Below are experts of layer 4 (counted from 0) of a mixture-of-experts language model. Rows are named router (the router's row for the expert), gate (a neuron's input weights, with its number), up (a neuron's input weights, with its number) and show model dimensions 0-191. Each number is 500 + 25 x the weight over its row's rms, rounded and kept within 0 to 999. Numbers have three digits each.
After each expert's rows: a language model's description of what the expert responds to; "comes after" lists some tokens at least twice as common just before its tokens as in all text. This comes from a sample of Wikipedia text that the model never trained on. Tokens count by the router's weight.

# expert 4
router:501551495492485491540435496495511510567494466472487500472496483464510451510538505492541508476515451453509500517472516509464465498510561493486485477525485506529513520487471489474532495491503482479526541536517480508502502514513494509528497532461549483524430537554457502499485488497484514471519511521451466477533507525495509462534505508533454523519508502519508510456449482479492475490490453507428513516522507522468481527552476524496507476527495490488523523520515504508491502503510496486505484491536500484503498531516482534469510501514514482467502475547486501512500508489535492490
gate0:486525502469496489503502497509506506537446523481491473462474485508523472490545515539477519475491488462499466516485541524511474467513484470519519520535486465526515488474493496453501492469489530455515521536492453524453546493537502468529508517500529487527466471518459484496469509493512527468491534503451421509497505515506487473534507501509501528484490510485530506479506470495501517516484451482455459459540511517472544495535493488527529535511522462480470526499562518510504531469532523482489512457486507511480524521488496534515460468497497507481516487528495483492490504443479519496
up0:481509504502517489499485538503556481544528520506482541504487496517517495498472477476524519509495501540524549467506480526502530518474483517452533499511534520503514531477528509540543489509455488474495511478461496481504459493529480485471484462504492483473540518479481551492499506465530518529561506473538528488539495437487513493496485493491529487515497528493504484506540502461489488450523499545525556528510497502498465508464499525497481495497478516489506509499441503526509505534507490468504457527504459484511482471538495487531472520514500489512519475514501501516561447548551483485
gate1:463534477442521507514465496524499447480496531484540528482493502486492524465521471524515490463490511479503461489540509501505499543487483463500509501509542507474509505486529522524449513529499505547523524484558503463510469487480532530488528477501512490496464496497528480487503465491485523421505519492528526456499521485457502480492574545530494522509507478460464510524495504523499458516495495529468518497488486515512496548563495496518497484515493500544518495485483509491484504482527506523473458510511438495515456497476468522508496503490483501521478495536474461528520502487521452497
up1:499505524509534521506546476498464554495546493469472481512518456477471510499467527476448489515490527500490490480445481502482485466476502532507516517491523462494538484489485533493512458484496463484508486469492543499500520562510511482503498513479509451537495523522515488483504528480515476544515511509466473468491482514524504510509481455497498476497479530500531489492533501516525495488493555485531501501506502499473510485490498471483506491510496542520489499528600451454477486482481453510492514480491499502524517498446444532461491496466562467479502498507528492474512511528526524482
gate2:501499508546488505486502516488476466501450529492488549503475488497527489512525496501491502471509482472473521542454491508452522494518502537507501481484447496529483475497548489505513473466494491491506525533453458493507546473521479474530520532518517499526449482486516510485508497466501554466487539497450498526521506507486471486533462510500496517522496543482512452433441507519494497524470502495513492491549498501509447466497484479472497489490517461486502512503498520490480498505504522571467478528499531511490525527500445511486490489508512460522537486482488531476544519466518548481
up2:494497525537524519455491498556511504483483470510466493473507466535499444519474464468512539507482504494529473502474462530496506518503507490467467516521526505469519535498489509519489522517485510504532465452527508495523549461496493445504485503482449488534460508487497517505512527535469498479509471519495481511550512526513481472541535508516458526553488528490505499513493508472477496498472489480520509494513494533497534454483463490552511459481526524498502523501556503513463560514510476512506458485510512477485529461503496477464457481523488505500530524481523462504494459470545475494
gate3:495469476533477435498534518517511506520491515481493510470482500500518514496549476503490485519518466476486507522437511496513496501482580563531524474493537504526472494542532545507537512538456496484506520494493509449468536506492544476498518514488489502425502518458454494532509526501477485493532467468456415467532535525473505537500505487499504475519515504505533472488518519467465507500475487490485507490485534488497526514498513466493538528511475529502473490494492513527479495514495485509458482502511503510537497504500448500467514508511494484516538524523491528479516507513527489508
up3:530559540502499527475435516528452491500483462472509499555477477500474487501504499474470471493522490554494501487500462518580502514531512519488509490553483499475515524496477482486507463448511513510503507530506476518488494514506475523482469514499538516506503517529542476466523466466501529509539480498527530519482466462521480458459503529445498512498509486505488532511508460491501526499469504532493501492473509480527467497519507562566486519479501506503537515490498494494506470495514527545510537499466492462509485487496518497527494513498493514493520462471487492512488511435479533473
gate4:562528505508453537499497546491543504570481490522515520449505496504460452497478459504542534504560488499502515524509477456486508522499514494509485492473502488561489472515501550498516461477517537470550510479484519501483515512483484491525492470535483516457488497490451493500463539486440519478484563512520522504484502516477489465475489519484491499463481556464495514540470523510478466506505460548495515488489496523481474508531501511491507481520459522495490488523454527501525513506485507505508545513500478502491497491477490520502481524471510480511537468529491495471486499518475483520
up4:550528524491477507476495513485533520569469480525508531498502493519497466490479474518559507498546502505534512515489476465457490520539534499533441501479486501543492488508517535527486514497519516495550489472518476462462509521509477456537495510532505521478534507514475519494486518508508515497478531503547489492507472492520456475452469534520487523471489519484520531542487496501505474526502446542484521474499494507487441504539542506485456486518511496463547504521495487500523501493487474513481516494466475513479511508504483530463496469422509506499493509532514468475526475528505473489
What it handles: Leading space of numeric cells in sports statistics tables, right after a pipe, before values like 0, 16–25, 49.
comes after: " |", ";", "0", " /", " —", "1"

# expert 17
router:469484492501489491481486506505492489548497485482447515539518522476520491457519493494479494502563497466498496472490513480467481460507536494501471463471519481526510535518522445467531503476508489516515490509465497509464497512524508521532481508485520486525475545533433521500535525502487491499495449464488504542525514526484480469482467556491513443507483508521514562499475498532468499491474493480459491511545473535469528526567467514515518491506495519479514518511498502509468437528492517513525514480497517518515494493516441535486510487482488499477543481513480496523518497504544503540
gate0:509463489499516464526469534501526517513471547471524494527525467517493481507500519538519500536486506506444482518519486498420488497533527530467482463505497546518579521495520523495510498473506498489482473519505496471506528475544487497450497514526546528506516532473477532540490546500524542507502485464482430497489517505469464472501462499530499472490534455499474519509489525494490465469469504493492527519524515511507504487520462508488543523518546476522524520473508523501501507472481493523491488454497513484505490505538506535507491525489478481504533515514513477449478538533496513520
up0:498488511544462477479492508470484465523481540495525501504508524503470509539507517546513472499514493522436506460461482456500512473489578540551511497459507486478484480458508500538490515510514491514489499494484488412513480481498510520494466488518495491518515496502534521482470507501541486495513444509512488484451475492488483511490511524482508474504498492522524497516538517492493483502493510516506540502483484546525482520520525484482532432480475490450512514512454466492511535531515469505541469522536516488514546546531525522490492500484504504469512493515517513520499502529573494505
gate1:490534501464493498536481529503492486501531489499473513470529568481501530494542511464493498460486511461511531495504492590498505501511454503515536535463501568507523464489503525499505471473487477558475481515497502479481531493492503495463519516523489484490525464526486549475495518471526516471524503529504463528516509524505532539506498532476503503483510503455469527492473549521493560501537498518485489489507530555515484511495538510518457530488491460496511487463505499482511486505481472516542513526517511460490496542497476496484477484490483467498462487499445531486518546508502502491
up1:508482496474521475486469503521521521510505501510513485487440452518529470517486527517499506492499496538457515496501492504503495522477515541496510500498468482476510536504481467472505494536491499487535522434514547497477451483477529473505460493513485490537521481456502488523505484498496503459525494482524501513576485459463507500521548520499476491472483510540471501549504519541479507518466469556506521469484460501542494508498490509480539481459520498483538507533482521503461469470467513494466512473477495482479482490493540503494535480488488494493542533495522469495486481496511532590
gate2:456493508551514492498518505487518524503513505510529496495561479461450526494468511490497492516493513462505545460518505484512527510528527489525507529512479501466509518470504490503531515488523477507507523489474499470515492510544442521485446500455485491529509530506501466511485506542499467542493459472526475497519519504492474535530509509450479494513487477498531512487491515474498455500517479501513467489548516516514505494530523525485460438536493520519472494486526479462438544480495466495504484531522534500545513514572489515487544494514518535493462527545532481497505513499509470464
up2:488486494502473480452503471536506500493528508509485491533535474492465468472513515485480482536495504511479507466464491498479439537524491564569513510479492451488436517481507497490509509494432510464509474462506517458497464514493494526511502503509512498504477505489538499508500509516495461459457488436515532473492476511470492502475475447490492508484497514532506498492514506476501470467449534481496508502502461475499519515465466499482516498527550538527516528518530491452474475478524509498498501459501519458484540478502502475516538484477443487488474536522520503483477520491490527501
gate3:484501532496454504480497484507479535512483528503486511522522473488524491516467501478487484516538453453500502503527483497492578487528508469490525493517461489518475486506465477508483496471521496514496545473451515496520479520514501547504523500504519439487462488494495524485515496549506499477474521473488509495459539470513508512487479519534458486544484522475506534455477477527446476500454503548507467497503487523530518461449480506533479512500529487465505526478503501487554495484503516488504497522511499471439469451466509533519517513509535468503529514533521479437504481519478513502
up3:466524503493526487480519499549531509478530427493503487495508462505486478509525477518515491511480493515462513506505534484502461537482500548489502529478501501502456471532492502487550503509485560470504495479512466486522543457479484517490469520485480521486501514506515508498501477442485474520525485535462499515508475529489507481522513503496533514438497498493473457511525487470528469569536496472493535494519473465455502506577544525505524454519473485533526489507501484478468495501538477541501502478505477492522469543520507465474485517503480519516483485482453503514469512495503459493
gate4:506474471493540503476512543516531469492480474497498512491535503500524497493472507530461510524496564452464526521545461470484571494526515478491494464442436516504513526546494519499523480471515482483527485479485507485529509506519472488520506488502471483526541507462543525517532529531494450483524531517493469527482510515507459523480480553568490533482499492513518507490450484526448495483523470517508505472533483516509486522471521469483505523453495523500518496503477474486512494474484505513454514474475520494496514491506493482544521525476471517529494544499528503507505472476507498504
up4:507515544451492480512522457467465488517486504523481483513493509488491500523520502472518480487504468510512540499487530498490463528480523480503479489515534500507499510474555511520506496495469509496475539487502474475529476446479488480481494487513511521494490453546473501476504454489541565478491491475501524466470466467508532487482531453419512459507495501485523456498544471476548523470534497500458492535511495490542511508508470559481470502545489498490478542505532509527514518561508463515539490505515487508513475512502524524453496503501511535466493494512472519491520538490505511499
What it handles: The standalone space token before a number, mostly a year after a date, comma or preposition, as in "June 13, 2006" or "in 1893".
comes after: ",", " in", ":", "|", " March", " May"

# expert 50
router:515500495497485475510472471514477499547533475493466474544539518508485478504522536502485477481546493498493516496493534489498513493530530446517490488467519508576494476487499495497498492489509462482490491501506490509487492524505507492495507490528555508509459512495436549498503508531429527522458481502461525532517502537452474503485458542533535460532482497476500510474509492492484466528488494498472474492565483538462506526551492454476517493508498518490507487561494442490506504512485476520480534482526532515513513507521465511506506500491467466521555489503501512482514483497515489541
gate0:558472518502517451518498475566510463514493494485513488489550529467501508465516464541511479486507526508469514537500520514512535450455505505522492476519523486513514480486508493532497468487467494508449449476558518539460505536525515463505471472544519505493462508505514497499493529503462506515494464509464487528496521516496492507550483492510500522511511517470481483545550516485500459500476486508486487500503471532544489526519513499525494442519495447472521524531528467516448505517513483479494518496525493495540545525524473522515491477486494508461525480464491495527516480509488463504
up0:530501520487488504546526497507506482498524525486520524504530523502493498499526440494486472532487483499469506514492490523513507492478478535557548506497523502520463473521507533559512508502489463486480480497517501482469515555494489473515452501507524545474455470488535463497495541485499487510522486482441535490522501517536511482488469437505491529565494502469492502536509532501503443488473505548500497516482484517546531546507482532516498445482522495516508494477473481523476546499493505529484536506553515499507504476509472528470501519501544543477521482515476466504541510477485494498
gate1:494506490477471497492472480493499507539525517495466454536529542516483491489522503493472476474505481496501546508467579532490501494515464556536488482465508502529506514520520485552518486490492461518513451517483478465516483521508547525478528506484513532468471495502500517515499525514497531513466487533507546493482504512502538497512485508458551468501503477506492496491518505506499469538530484549491474468499460487522520487484510463501507474496498488492521481508504486538521516525514502555514548507529512512513489469547479522518531492505456448541552441524510549495475514499511453503
up1:483517463480538426490510520493481513507503509454511416539552507515496494506503498498481490491531483512505498512505519540492511522503479489482496540468504505542487465493541479555551514483510471491489475494503496458491502556517494531496514513518501495464465502545470523505512551474518564500461474520492524492493508533488489508515481497463507480531512496506511526497503508528508473516510481525473464484490478491537527489485476456483459480474499498499536490542491471488522511529522498535519536497477540449505519506496476490492533489557502465526532445501532482465464507498506504495
gate2:494468534527494495468501504499514486512521493524531462511537495501512468514508493539480523497504505462519449479515484523483485542515530499491535516513499492487512449493493485489453457514510506482495511455534511507513529520486492517471465486519548473497442542472506500532523517501499517480528460572419539509539503549472518480504468482519515542485491501493496496548547518479458497484491514535499469525509487464509528471516529473507460499499498508532527508480552493513537521490516515534477515470480494468511494478491500537482522530482506464477533472464499537497529479464518501518
up2:505472458501514480512507491492496492539515442518533495481524526515489461446528488511512552500540500498540474430485461507538482512503515471508488521564501516530486496480497515489500494451490469477479544517496531527474494517450511500523480496515483497492482513528474406512478528488500517491536507516473492533489517530505495440521526502482530491475456502519477474506517522480513494519469514509472478502487534488494525459496519505506478469521512480507469557504513470488505513511471527540530531482504475463501514491467512506546511492473499463517486491520506539482482507545492452501
gate3:497517495509504435462530461504531510524479526498502512507524515453493468553495510531529462500463494476534525478500481485505552490470515495534492473533500464480465501529492546500505498487532534544487497541503496497454555512480508491487483479470517496457479489513518506524522417483528485469446498477525538530528514524488475509486486536506533483502521524536496506468466513483527503532486498523533491508510500477517446520470524484484496522537512487502490485513505483483517510472514477446509518487473455513478487427527513519516526509510483479470508487477517489479509512512527535526
up3:484524489505528509516487507469498512546505480521458495464490504481515487490483530479485477501511503558468493515554493476523526494467508525493463491514488536489491484521489505459535450490507554516480471533486507525467530452524571488469491483505438442498505501494493526499529493558515495476486490523524491485502484478496532526504526499475530485481522522559550534510460490493469483514473499522494566476533524535489517483496500499469488474514475448498517450510521508478525520478493521465486498496513511494474486503439484492522479490504486544534484532473516526494538491488506514499
gate4:508518539544463510496517485473503467468507489533528511496503488512473531476525485512505474502475474468496491501488547446572511519525543502529501504468489509530506521462479530471485484460519522466478511571489498481461504479513528506522530495489486476544479515491483454470516522488461499500470505510491513552536516485451511500519479499529509472519489488505510483493498540530527453508494529512461493482479478520470515568494472508484468457520496487509456464495516520488501506474514483497495508510506522454470493492479511509479524533528436438503448506492510500501511468510463502507
up4:514462555516499528524483485456512504472524529549498493519494521532487500473487465508486451492497499472462478542492498479522466511488490489514566491490498518501505491498478478514482529482499485490450514502486524544460528497492471496529470490506520548485481473468541462508476555462490485469493485497463577510537474468464477497477501478547492541508492479483524528502554537526474498547456533473488491527531530522483514561509484529469518467538517517471497502507519504476506507522517496534540505493476474506478476506500486500502492514490462528507475510468513475516509501497506525519
What it handles: Country, state and city names or institution nouns following "of", "in" or "the", such as England, India, University, Parliament.
comes after: " the", " of", " in", " United", ",", " New"

# expert 54
router:457491539495456522512482485490514479539528497519436471496538544485478481481484528475504520453494493479506473491494536501463479482497515488542475453513546531524469541513501447489517502487495488491478513499485483508447456461510504543525513531463550478539507495518510491549501531481525539490480485506487518518511519537504496473459480523468540469531479466502478494504513507512478500521458512469503528496558496514494530477491521519489532483497526530508500536516512472521491452520496500527502531494526490507507484516480458536476504484516464480491500462557455521513513477501514539497
gate0:496527514491520491519441484508504457509513513496518440513537507457525506476480516518514488500484507482478522522520520470545502472490507524552481497491484457546525482462533533513484508475500500510491470554492500502473494521491521518496503499512509519494517508503485488494511498497504518449466505524508489508463553476500508496506501466524488523472453443467535442481485521501513516539507506486499510440494504479494493465541480547515525512480504505480483507495472456504488471552533508539509487545466520532501507482487493496462496461549442439481464483500508527524475451502529519489
up0:519508493476486491490494509530477486488529499535479510530486523491514449503488518523483505479464512504539490498531454553460483478526499453506522519502526491492469520503530496464505543463506544488532555501505488510521501533514470514516482485521495516504533495479482531459489494513540501550489470532533500534469480512507519537511499523511489471466484530523463533534475467471536504506550538444502502461494491517548514527514528479506483525468502499472475512505511458526494484473481515498517485481482522535499545527523493507525501512528527489482518515522460499453525514542486563438
gate1:516520499504548516539470548469509491528524470508485502483505524509457467497506529502512555471491537497474483525524498519532500527502516517493476535520507465515483544519512494544475479487489500515532437516479507478507495524490491544491492464490503491486510486565457522500513467504504529528512531480493506550503516519490487506509479516479466472497513489508520507526525524503503476474492503538493539481463492485509510506496495461479561463458488508494493470513440430481455492477491539512471486465483546447505478508487482520528491485496525486504423516482500451475517506511515517515
up1:544507494496510507518493491516483477482478469504515482540488565527506494500489513553503535456492518490494460487503522523503475543502490482527455482522492515500475497539532512524484486497530507515565507466510517508549500491483535500498460427498522472510503460526488494545488475513459511484520543444556541516548487543471503502499501474521500513532491554488567509529482514504467522502504481514466513483516512511505498488505501501489500513497524488514476528463495474531476514496516546527477471485539498480546514512502517535500468494505498543498464514469499506516480549477536483526
gate2:523422472489488520460496541509470470539500500497520517509516547512502473535487526495476528522515488510482555511475461504489493477524519505523489496494529466510538506528514548486490519502501505495508513504529472505540456477547441509504502510504484476530487502486498486513516487489486496485509496504504505486513486513490517535435442529496497496490500502539522521484515476515528565491498515476524484518566519471474546535530487470452466506499542495541526469474483549497523534501499531528501507486502505557464491506544520511497494512492503497464485475450518472479465507512502538519
up2:474504507527519492447518514450484480509513523510524500490492498518481494510511513508433504511536494500516517520502471476496485529495484508537502478559495478524492505514522521518493503495514508539475553491514464526498489481537445502522479512474462438480497483471552453502499468510513519519522467517481517540531566497484526482511466501517520521561442510440520489492500461502535494527486508501513467538528486484516550467519497493497480492503483500506475507454476506485476476489520478490539527516506529516437490502513485524479515508527495520508539445506452482480493517513522487481
gate3:546516504473499509523519522465515503503494520506525477504529484462478483470505522462470518492516512500533512487471491499484507482456465479497527446508485516502511485493508487449490489469506531499526471488503498493488515420481468497450523537489528519484493517531520541520473500513531503477543453503487496517487513489475518517545503514490500507515530472481452512536525494427489546522468508499520450518566470553478514502536529520534478530517513488526488504493524518437531532480499502501524492525490480492496514511480549550504492480487513507491527517472522499518479535508552528511
up3:482523477505533516493535481493496459467533498547512473523464489510515518476440480469500542522497509477506516504476470530524517484490488508481467477521487471515500494463510447495515458492452522497477559554454512512508532490500501502504526504526522496495480475449500461494495501496479533503518492517493480502510499522543489459495487525545469529516459487538509491501511489532472482533504532485519523495503516522513472546492500497545495504514468501518479572535498555461478497535520483521509522504524457502483452475515510497509539522485522442527478489489445497497505525494478542484
gate4:511520484529487485515493514553481488552511527473557477550476481511510523445480501542566495490483530513509481503464508459468507508498485505507518515499511518540450516547515529525485485527543517507501467493517502516488510542523514515520494485542525483471472538493506543542502508486479515475500497526512505482501486530455499499494481483521484509510525498519480511490488495508483506457473520521494536536510483447524495501454448483489523472495513516503486467454507468498484451504450492495471501467478519459514483532439504481486474512478449465475508508505544502523537486462488502525
up4:507517487545459494499479505547517519542523504485519497508493484494480521496501467502551510471522513508492462479466508508457528554489512496517525443495519542525460523522513509467512485526547501495480463473456514532481490492518531486487489534444501490478479505477491568511499504488443495500519482526577501467507502460499490466511465510522513506495546493479469540511489453479488462481491517529539524546492507480517465519473490469499465466504501510495515482485501508503474483537470502512526522511511529473509463488472437496481456528481495472510507510473482508505518493487523459518
What it handles: The word "the" after prepositions like of, in, to, at, e.g. "Communes of the Eure department", "in the world".
comes after: " of", " in", " to", " at", " on", " for"

# expert 43
router:514474518500484500534504478535508500546504552473472474512493494496500485474505553465518500495525475477505498506475501527483505496527480447513491468528486494533484510490479493487517479470512508460480538544516439492502519519506501511469512539524567457519473492531479548483503514514486541517447486489455503483532494507477480461469497506525508510534494468516521499498483529533506476488490508491477508470533509506507551494484519478468491496453544483492482478513505444559504484478533483512489489461543498498489536487529486522514466497536474462465504491554460479481464541475509525511
gate0:479483483509491446505502521516492506503506536456466525487500504465518484487505475482490490480491542538491504508513520537487490512508527515478476506478488502497523529494516500498508502525471468510511514536463503503490540506490518499484482474527511514481435462493498512499488487554487497503482504483458547458482500533475513522453473477469495526529525503563477515528517532527538489490490545499488473478488506485523521510470523518468474486487561477494463531532510431504526472516481457490487531495490519583481515467478473510509503510522480504475495488561521515459486515443488543533
up0:523501528475485489507509555548472473467498513504480549452493454493540507475476478487468498492530469495451519440491526523507532512456482511520487467536498517488503507506512548471502477464485538482514548490510491465507492509477499494522489467490481470516514477464462542469463489518494543520539516500466507458490494482483504518537478541504515475508488527453494506502518470490525530472481505498512492490483444511518468513500519470515484498489521520482521532508508546484512465496489498510499478532533516463454528507497462487507475506494537477513515467505517506506507432504537559533
gate1:511529526506514463507521503503506495484497505486513513510526515485511497496504546495555507494473498510485501502459523505510486499485464464524476472525507477516479504499502553484549465472504521487542550511511462523450517488483524541496504528522507462499461518509490529520504534523495535535460453520494482499524487485476462496499461501540485522508525469468548507511461522472526461515507522501556485466540486498486510506472473512479523460469485537472528499497505465486511480454520495489524484496491503522526529468464533505504509498493469535482515445584494427475510504490505494476
up1:529493493518514511535466556487529506484476490428520516532506485502511512489453505500518455475476523502496500541526465487481493539490517515464532507531516499471533491494535485497522491499522505511464531526482503464430525471520500489488538516478507493516501516497501504496533501498517478530545505484446507532496501514508498495480496505508511490516482545492507517468500507506465478484473544480505537523469513524531495542452521517519524493543448555509521475500492512463524517553472519513522502505502487512473506509489476483439530573535437470498485522514519505484507541485511486523
gate2:516519511528459490504473491486496504476495514491495498518515444506497524462458518479503508483495489498492465509495498521523516455526488495439516456456534477523499536498523484467482510507492523477472534540518474442491505499511532493478501530569492507469479505551488516488470550538473494470480475464443509437510518489493518479536525491537496483537514500458459498464465530506446534490496534466485518500524528533502500474528478496504501441468497528497487517492503517498461462481511492551492478501481495504479495471520509484508490489479497517542488501542462476490460520484501510519
up2:487492456498550506436468483486520527519481474465532502492489464488496490473479477486480494547487525473479478511497473515543518455499513443450526510490477530451471520521468465487484496503472507484525551448475504488526490506528478494492482532533509544464498503486494521522497503509516557565538504455508498511525514533503507520509481507511495518479466457491545466486497511484532533505479512517477484505514516520501527496519486500465493500477494515522498527490513475527462457508483471492477464490480486466459493496495505509560551520499514486464501490545507472487530505465471465522
gate3:503486508486467503506535465490479493483478515500476434487487500500457509460506506500471482526538453526512466493503508514525520473511489518481489492479478504502503527455514480493505523472454478521461504509500487443489464478509501535477576517523494486534423520521451525484513549535496538483488503534461489479466486504527475502480496515477481498490518507473491503490475524512516472539503534491525519506525520503512522503534522507511530472474499467473488489533493509534535481526484485491537531475548520517487514465508518456511481507481523482527414458525492497470478534504480493496
up3:525426526499501513557528486490500485497478525499507504531511508512445493477477495498513463498522498554509475509480489514499510511506469491493485492519475494513550575478481495529482484522471505516454467554512484481479483505491499502468540546483495539495445505512498488456495543510470489476491520505479506498472494457479468487467487507509483498485469499511469500510463547530502532492502544507507528494484520490520501459548471485487513483502471515507469499529464505521532439508470520528531508487558499501478497474489527464473467483474474472464489475518486523498464539497472456522
gate4:494513512490525499484468483501524548487505496466508471527472490484505512472518523494477516488460480552495511489477488468473550490491462515483525479536480466522533533491476519501456482506474532475534493526484451509499537530485479525498502537518521493497495537499470519521522477506530516534520528517477464494565513518508499483453484539518559493454516523534508540488485522504493519544518535520519525524504493539487518499488446502541521506486511495494494491485485534514436498517527499496515490429508530491488515499529485558489482537491457478483479485547542516504492486511497508546
up4:514478508520492519458524481512467485512515492490529448509530516519511469469518470519472492498493493550509505510498492510495557496482466503507474508521516443485512491496489534541460482511453481492486477485533529519525556518506475513520497502491501532490470466475459482521500512543469482516484493530480489481505513515502505515473436508504525486501495502499502562511490481511483508527518524492511533510510468509521512464527471517477544510527515514492504523499510518543519523518496507574478546468528536509493527515507442499503486511504441474515498436520538537499481533538433517521
What it handles: Words in sports season prose, above all "the" after winning or in, plus tournament, Cup, NCAA, Championship, season.
comes after: " in", " for", " of", " won", " to", " at"

# expert 61
router:511463497484514509532468515502495534529521481495452543508512519458473511449545514518498465496541470492490463466522465469535542480518544472484481441500509449515518537465484476552526495508468512504498508519479486515508455460541488571509454481508491480489467513527471505487520492473500551513498441503521477486520501495451490478473484507501488477500516490498516512535457515504514520485497521472476508510489481500523484508501516500499509528485481465500536492482537514485504439530542475514490530499542481494506501503490506503472531500538486502478513484519522516511519487447555485507
gate0:521487516518534529509518458533524477505519538493450510525506488493531511486485488468456524491494490490516524471487498470492476455517505473497452556473487492522490492499439487574556457463513473467501502559498476520506465487494497519488509488507509489511472497476478475516495504495475530483483464463488482509550514498443468509470480504455476463523502477516481500485490460507483496526522527501472466477520510516472459537502513525480467519492508474486494514475498451527494495509486462491516561480517492532530517485494468471504471520491478467477422508502514498486483477512519500485
up0:536520556517471484486507521508489482527522480527436515521506525505502544500486493474484443490532527537500522459534475505507497514514487519541509526484472512477506483507499479488501483502488500542514494508476490525515520517500481513503498513483514450506474489496536498515507546475513508479540467531426526499512530504485515464459511461504510521518473532526504530529497484481513538525490535511479552508470532523475551557483513509530490498471433485523501488524519510543498508556482482463463521525539484495523547470492489490508554490464478476517531531490497510489470503512496491521
gate1:494478573528491460512478507459521496461519497480538530506517463505503464475482516515484532518501487512488525494487517492456527565506519474456477463484468508548480464516513479478515477501504489524511539482503499506547506516494508525518471519532480469490505539454497510523484531485484498522495521479496527497543473507484498465496512510503504518505507509510511469547544522488528452499488556565484489524466545510474507506487500458481526460509459473453499511532500519524508463524512511533503514513494479503496518500515492550519466516504479475483540528537439490521467484519501492465
up1:505502477463485474520493491567503520524460466515514536483504499497502488480507510508499487513518492481512459484543499536468559490469492487509556492521482495495552518503505491547483496513463534496454507522473461461518484495535464482554535523528497465517502450530526543500473464519490515519481547477515489490509545498484490488488462507476533461507550534474473484462478498513496549532503509510465527492523479505492517487495473494492509511477509487512470490486442511536515522483517527475457513523477480508508549494466486475525503493539525509543504509464499469495482502486448521497
gate2:531508481460507528503469500534530537530497495521514532519496500508455492458489478481486520536464490494537449479507516508530493462551495477502550507496517446508500510473502514500482518517544541486475508454446518537452502478466514456480480480488494503484477495522519481498514515488530533527454469503520475497510480513441501553511523523498526487529529515509504475494475505518521480526513529478510536495501485458485468490493516518532509490499509514470534478526507523507473477468534492527507479481500490481538461499484480479465520466471442492443480502540497440495510483525492460493
up2:517483509516501504503542487507484501523479500464522480511497509475508496522452484500525499508486496539485501533479539500512515543503462487482480475442427481511456530470547509495454465461515473517521465502528508522464529498486489454460497513498498497507538479550467495516493539460529462499539515482507490543495520473475483507493531464535522513523519561469531486511508441527509497499442512524469508463528492518503512489498513499530472478497477534468478497527488491519516512514458501506541513507496534482517495487494511501480507570496532481518517494527449512503489495508500484551
gate3:475497511516518508472494490513458531528530451479493493477542473499472495516540484508495505499538497505442478497500471440503466465585491460535515497522440493491479520522506483518486484487465463536482495473483513487491510509466497521510521532482491476458473515528514492524530512506506469527490515501515497472506468501505479480492456515505477517544466492508506518534483465498516474499504495479492455524523474521514504514536479481494521519492469527533504499446580502562501502513514501508510483479483495512471492540506508502493497501484510536490488540555535516474494471451494490558
up3:480461516483495478474513498529473525509507523481489518491509476473457496501534516501468506505534497503471463508551461482504570478552522466519513465486508479491515498476497490536529449514479508524498457501453462508504475483489500521495472520495453485495468518505529529490499531515496503521463505513501494444517499516493471492472461518489493412508479475477523505515496476478506522512513480521504519475514526546507508492559505517492556518479492462487513474444530471535505467509479517491521514493478503512462533544472480465507498512516492539540495452512525513520500472477514469540
gate4:491511504489538469480485445435481462514527496453464511523535477502494570535532503503494502561501511482505504530497492501507515494484536483545499501455534514470527487472470492552489450473480514518457490512470531539489539519534542496485462510516509477476483490520470549512512526548503510509488508530516532521488502543476494493501467477468501480439529503488535513504464534480523505525525503493486511524517502508496470493526499518513509535522470485498551489504475486509515542526468478518498520452502484538528508539492463495480494482491479510501525507503481535507513484501463501537
up4:471464519516498507492497522490490458507514512483503514510501458494521523491469467490522558515487501521523504507466500494501520469496505517443457493465552458481528480488513542489466512525505478578454456471522520513478523505501516500521497476490497501484446484471513504493500485522525517498456507478532514496480493505504513519519530506480516506489506553483492526530498585488526497504525534471491495519472472492487496497484451476529542495526516489457512459461473437491486471514481498506504531481515508505521492507529467463499516508485455548490518481549492541501487478496443484524
What it handles: En dashes, hyphens and slashes between numbers in scores, records and date ranges, such as 3–6, 14–4 and 12–18 February.
comes after: "1", "2", "3", " |", "4", "6"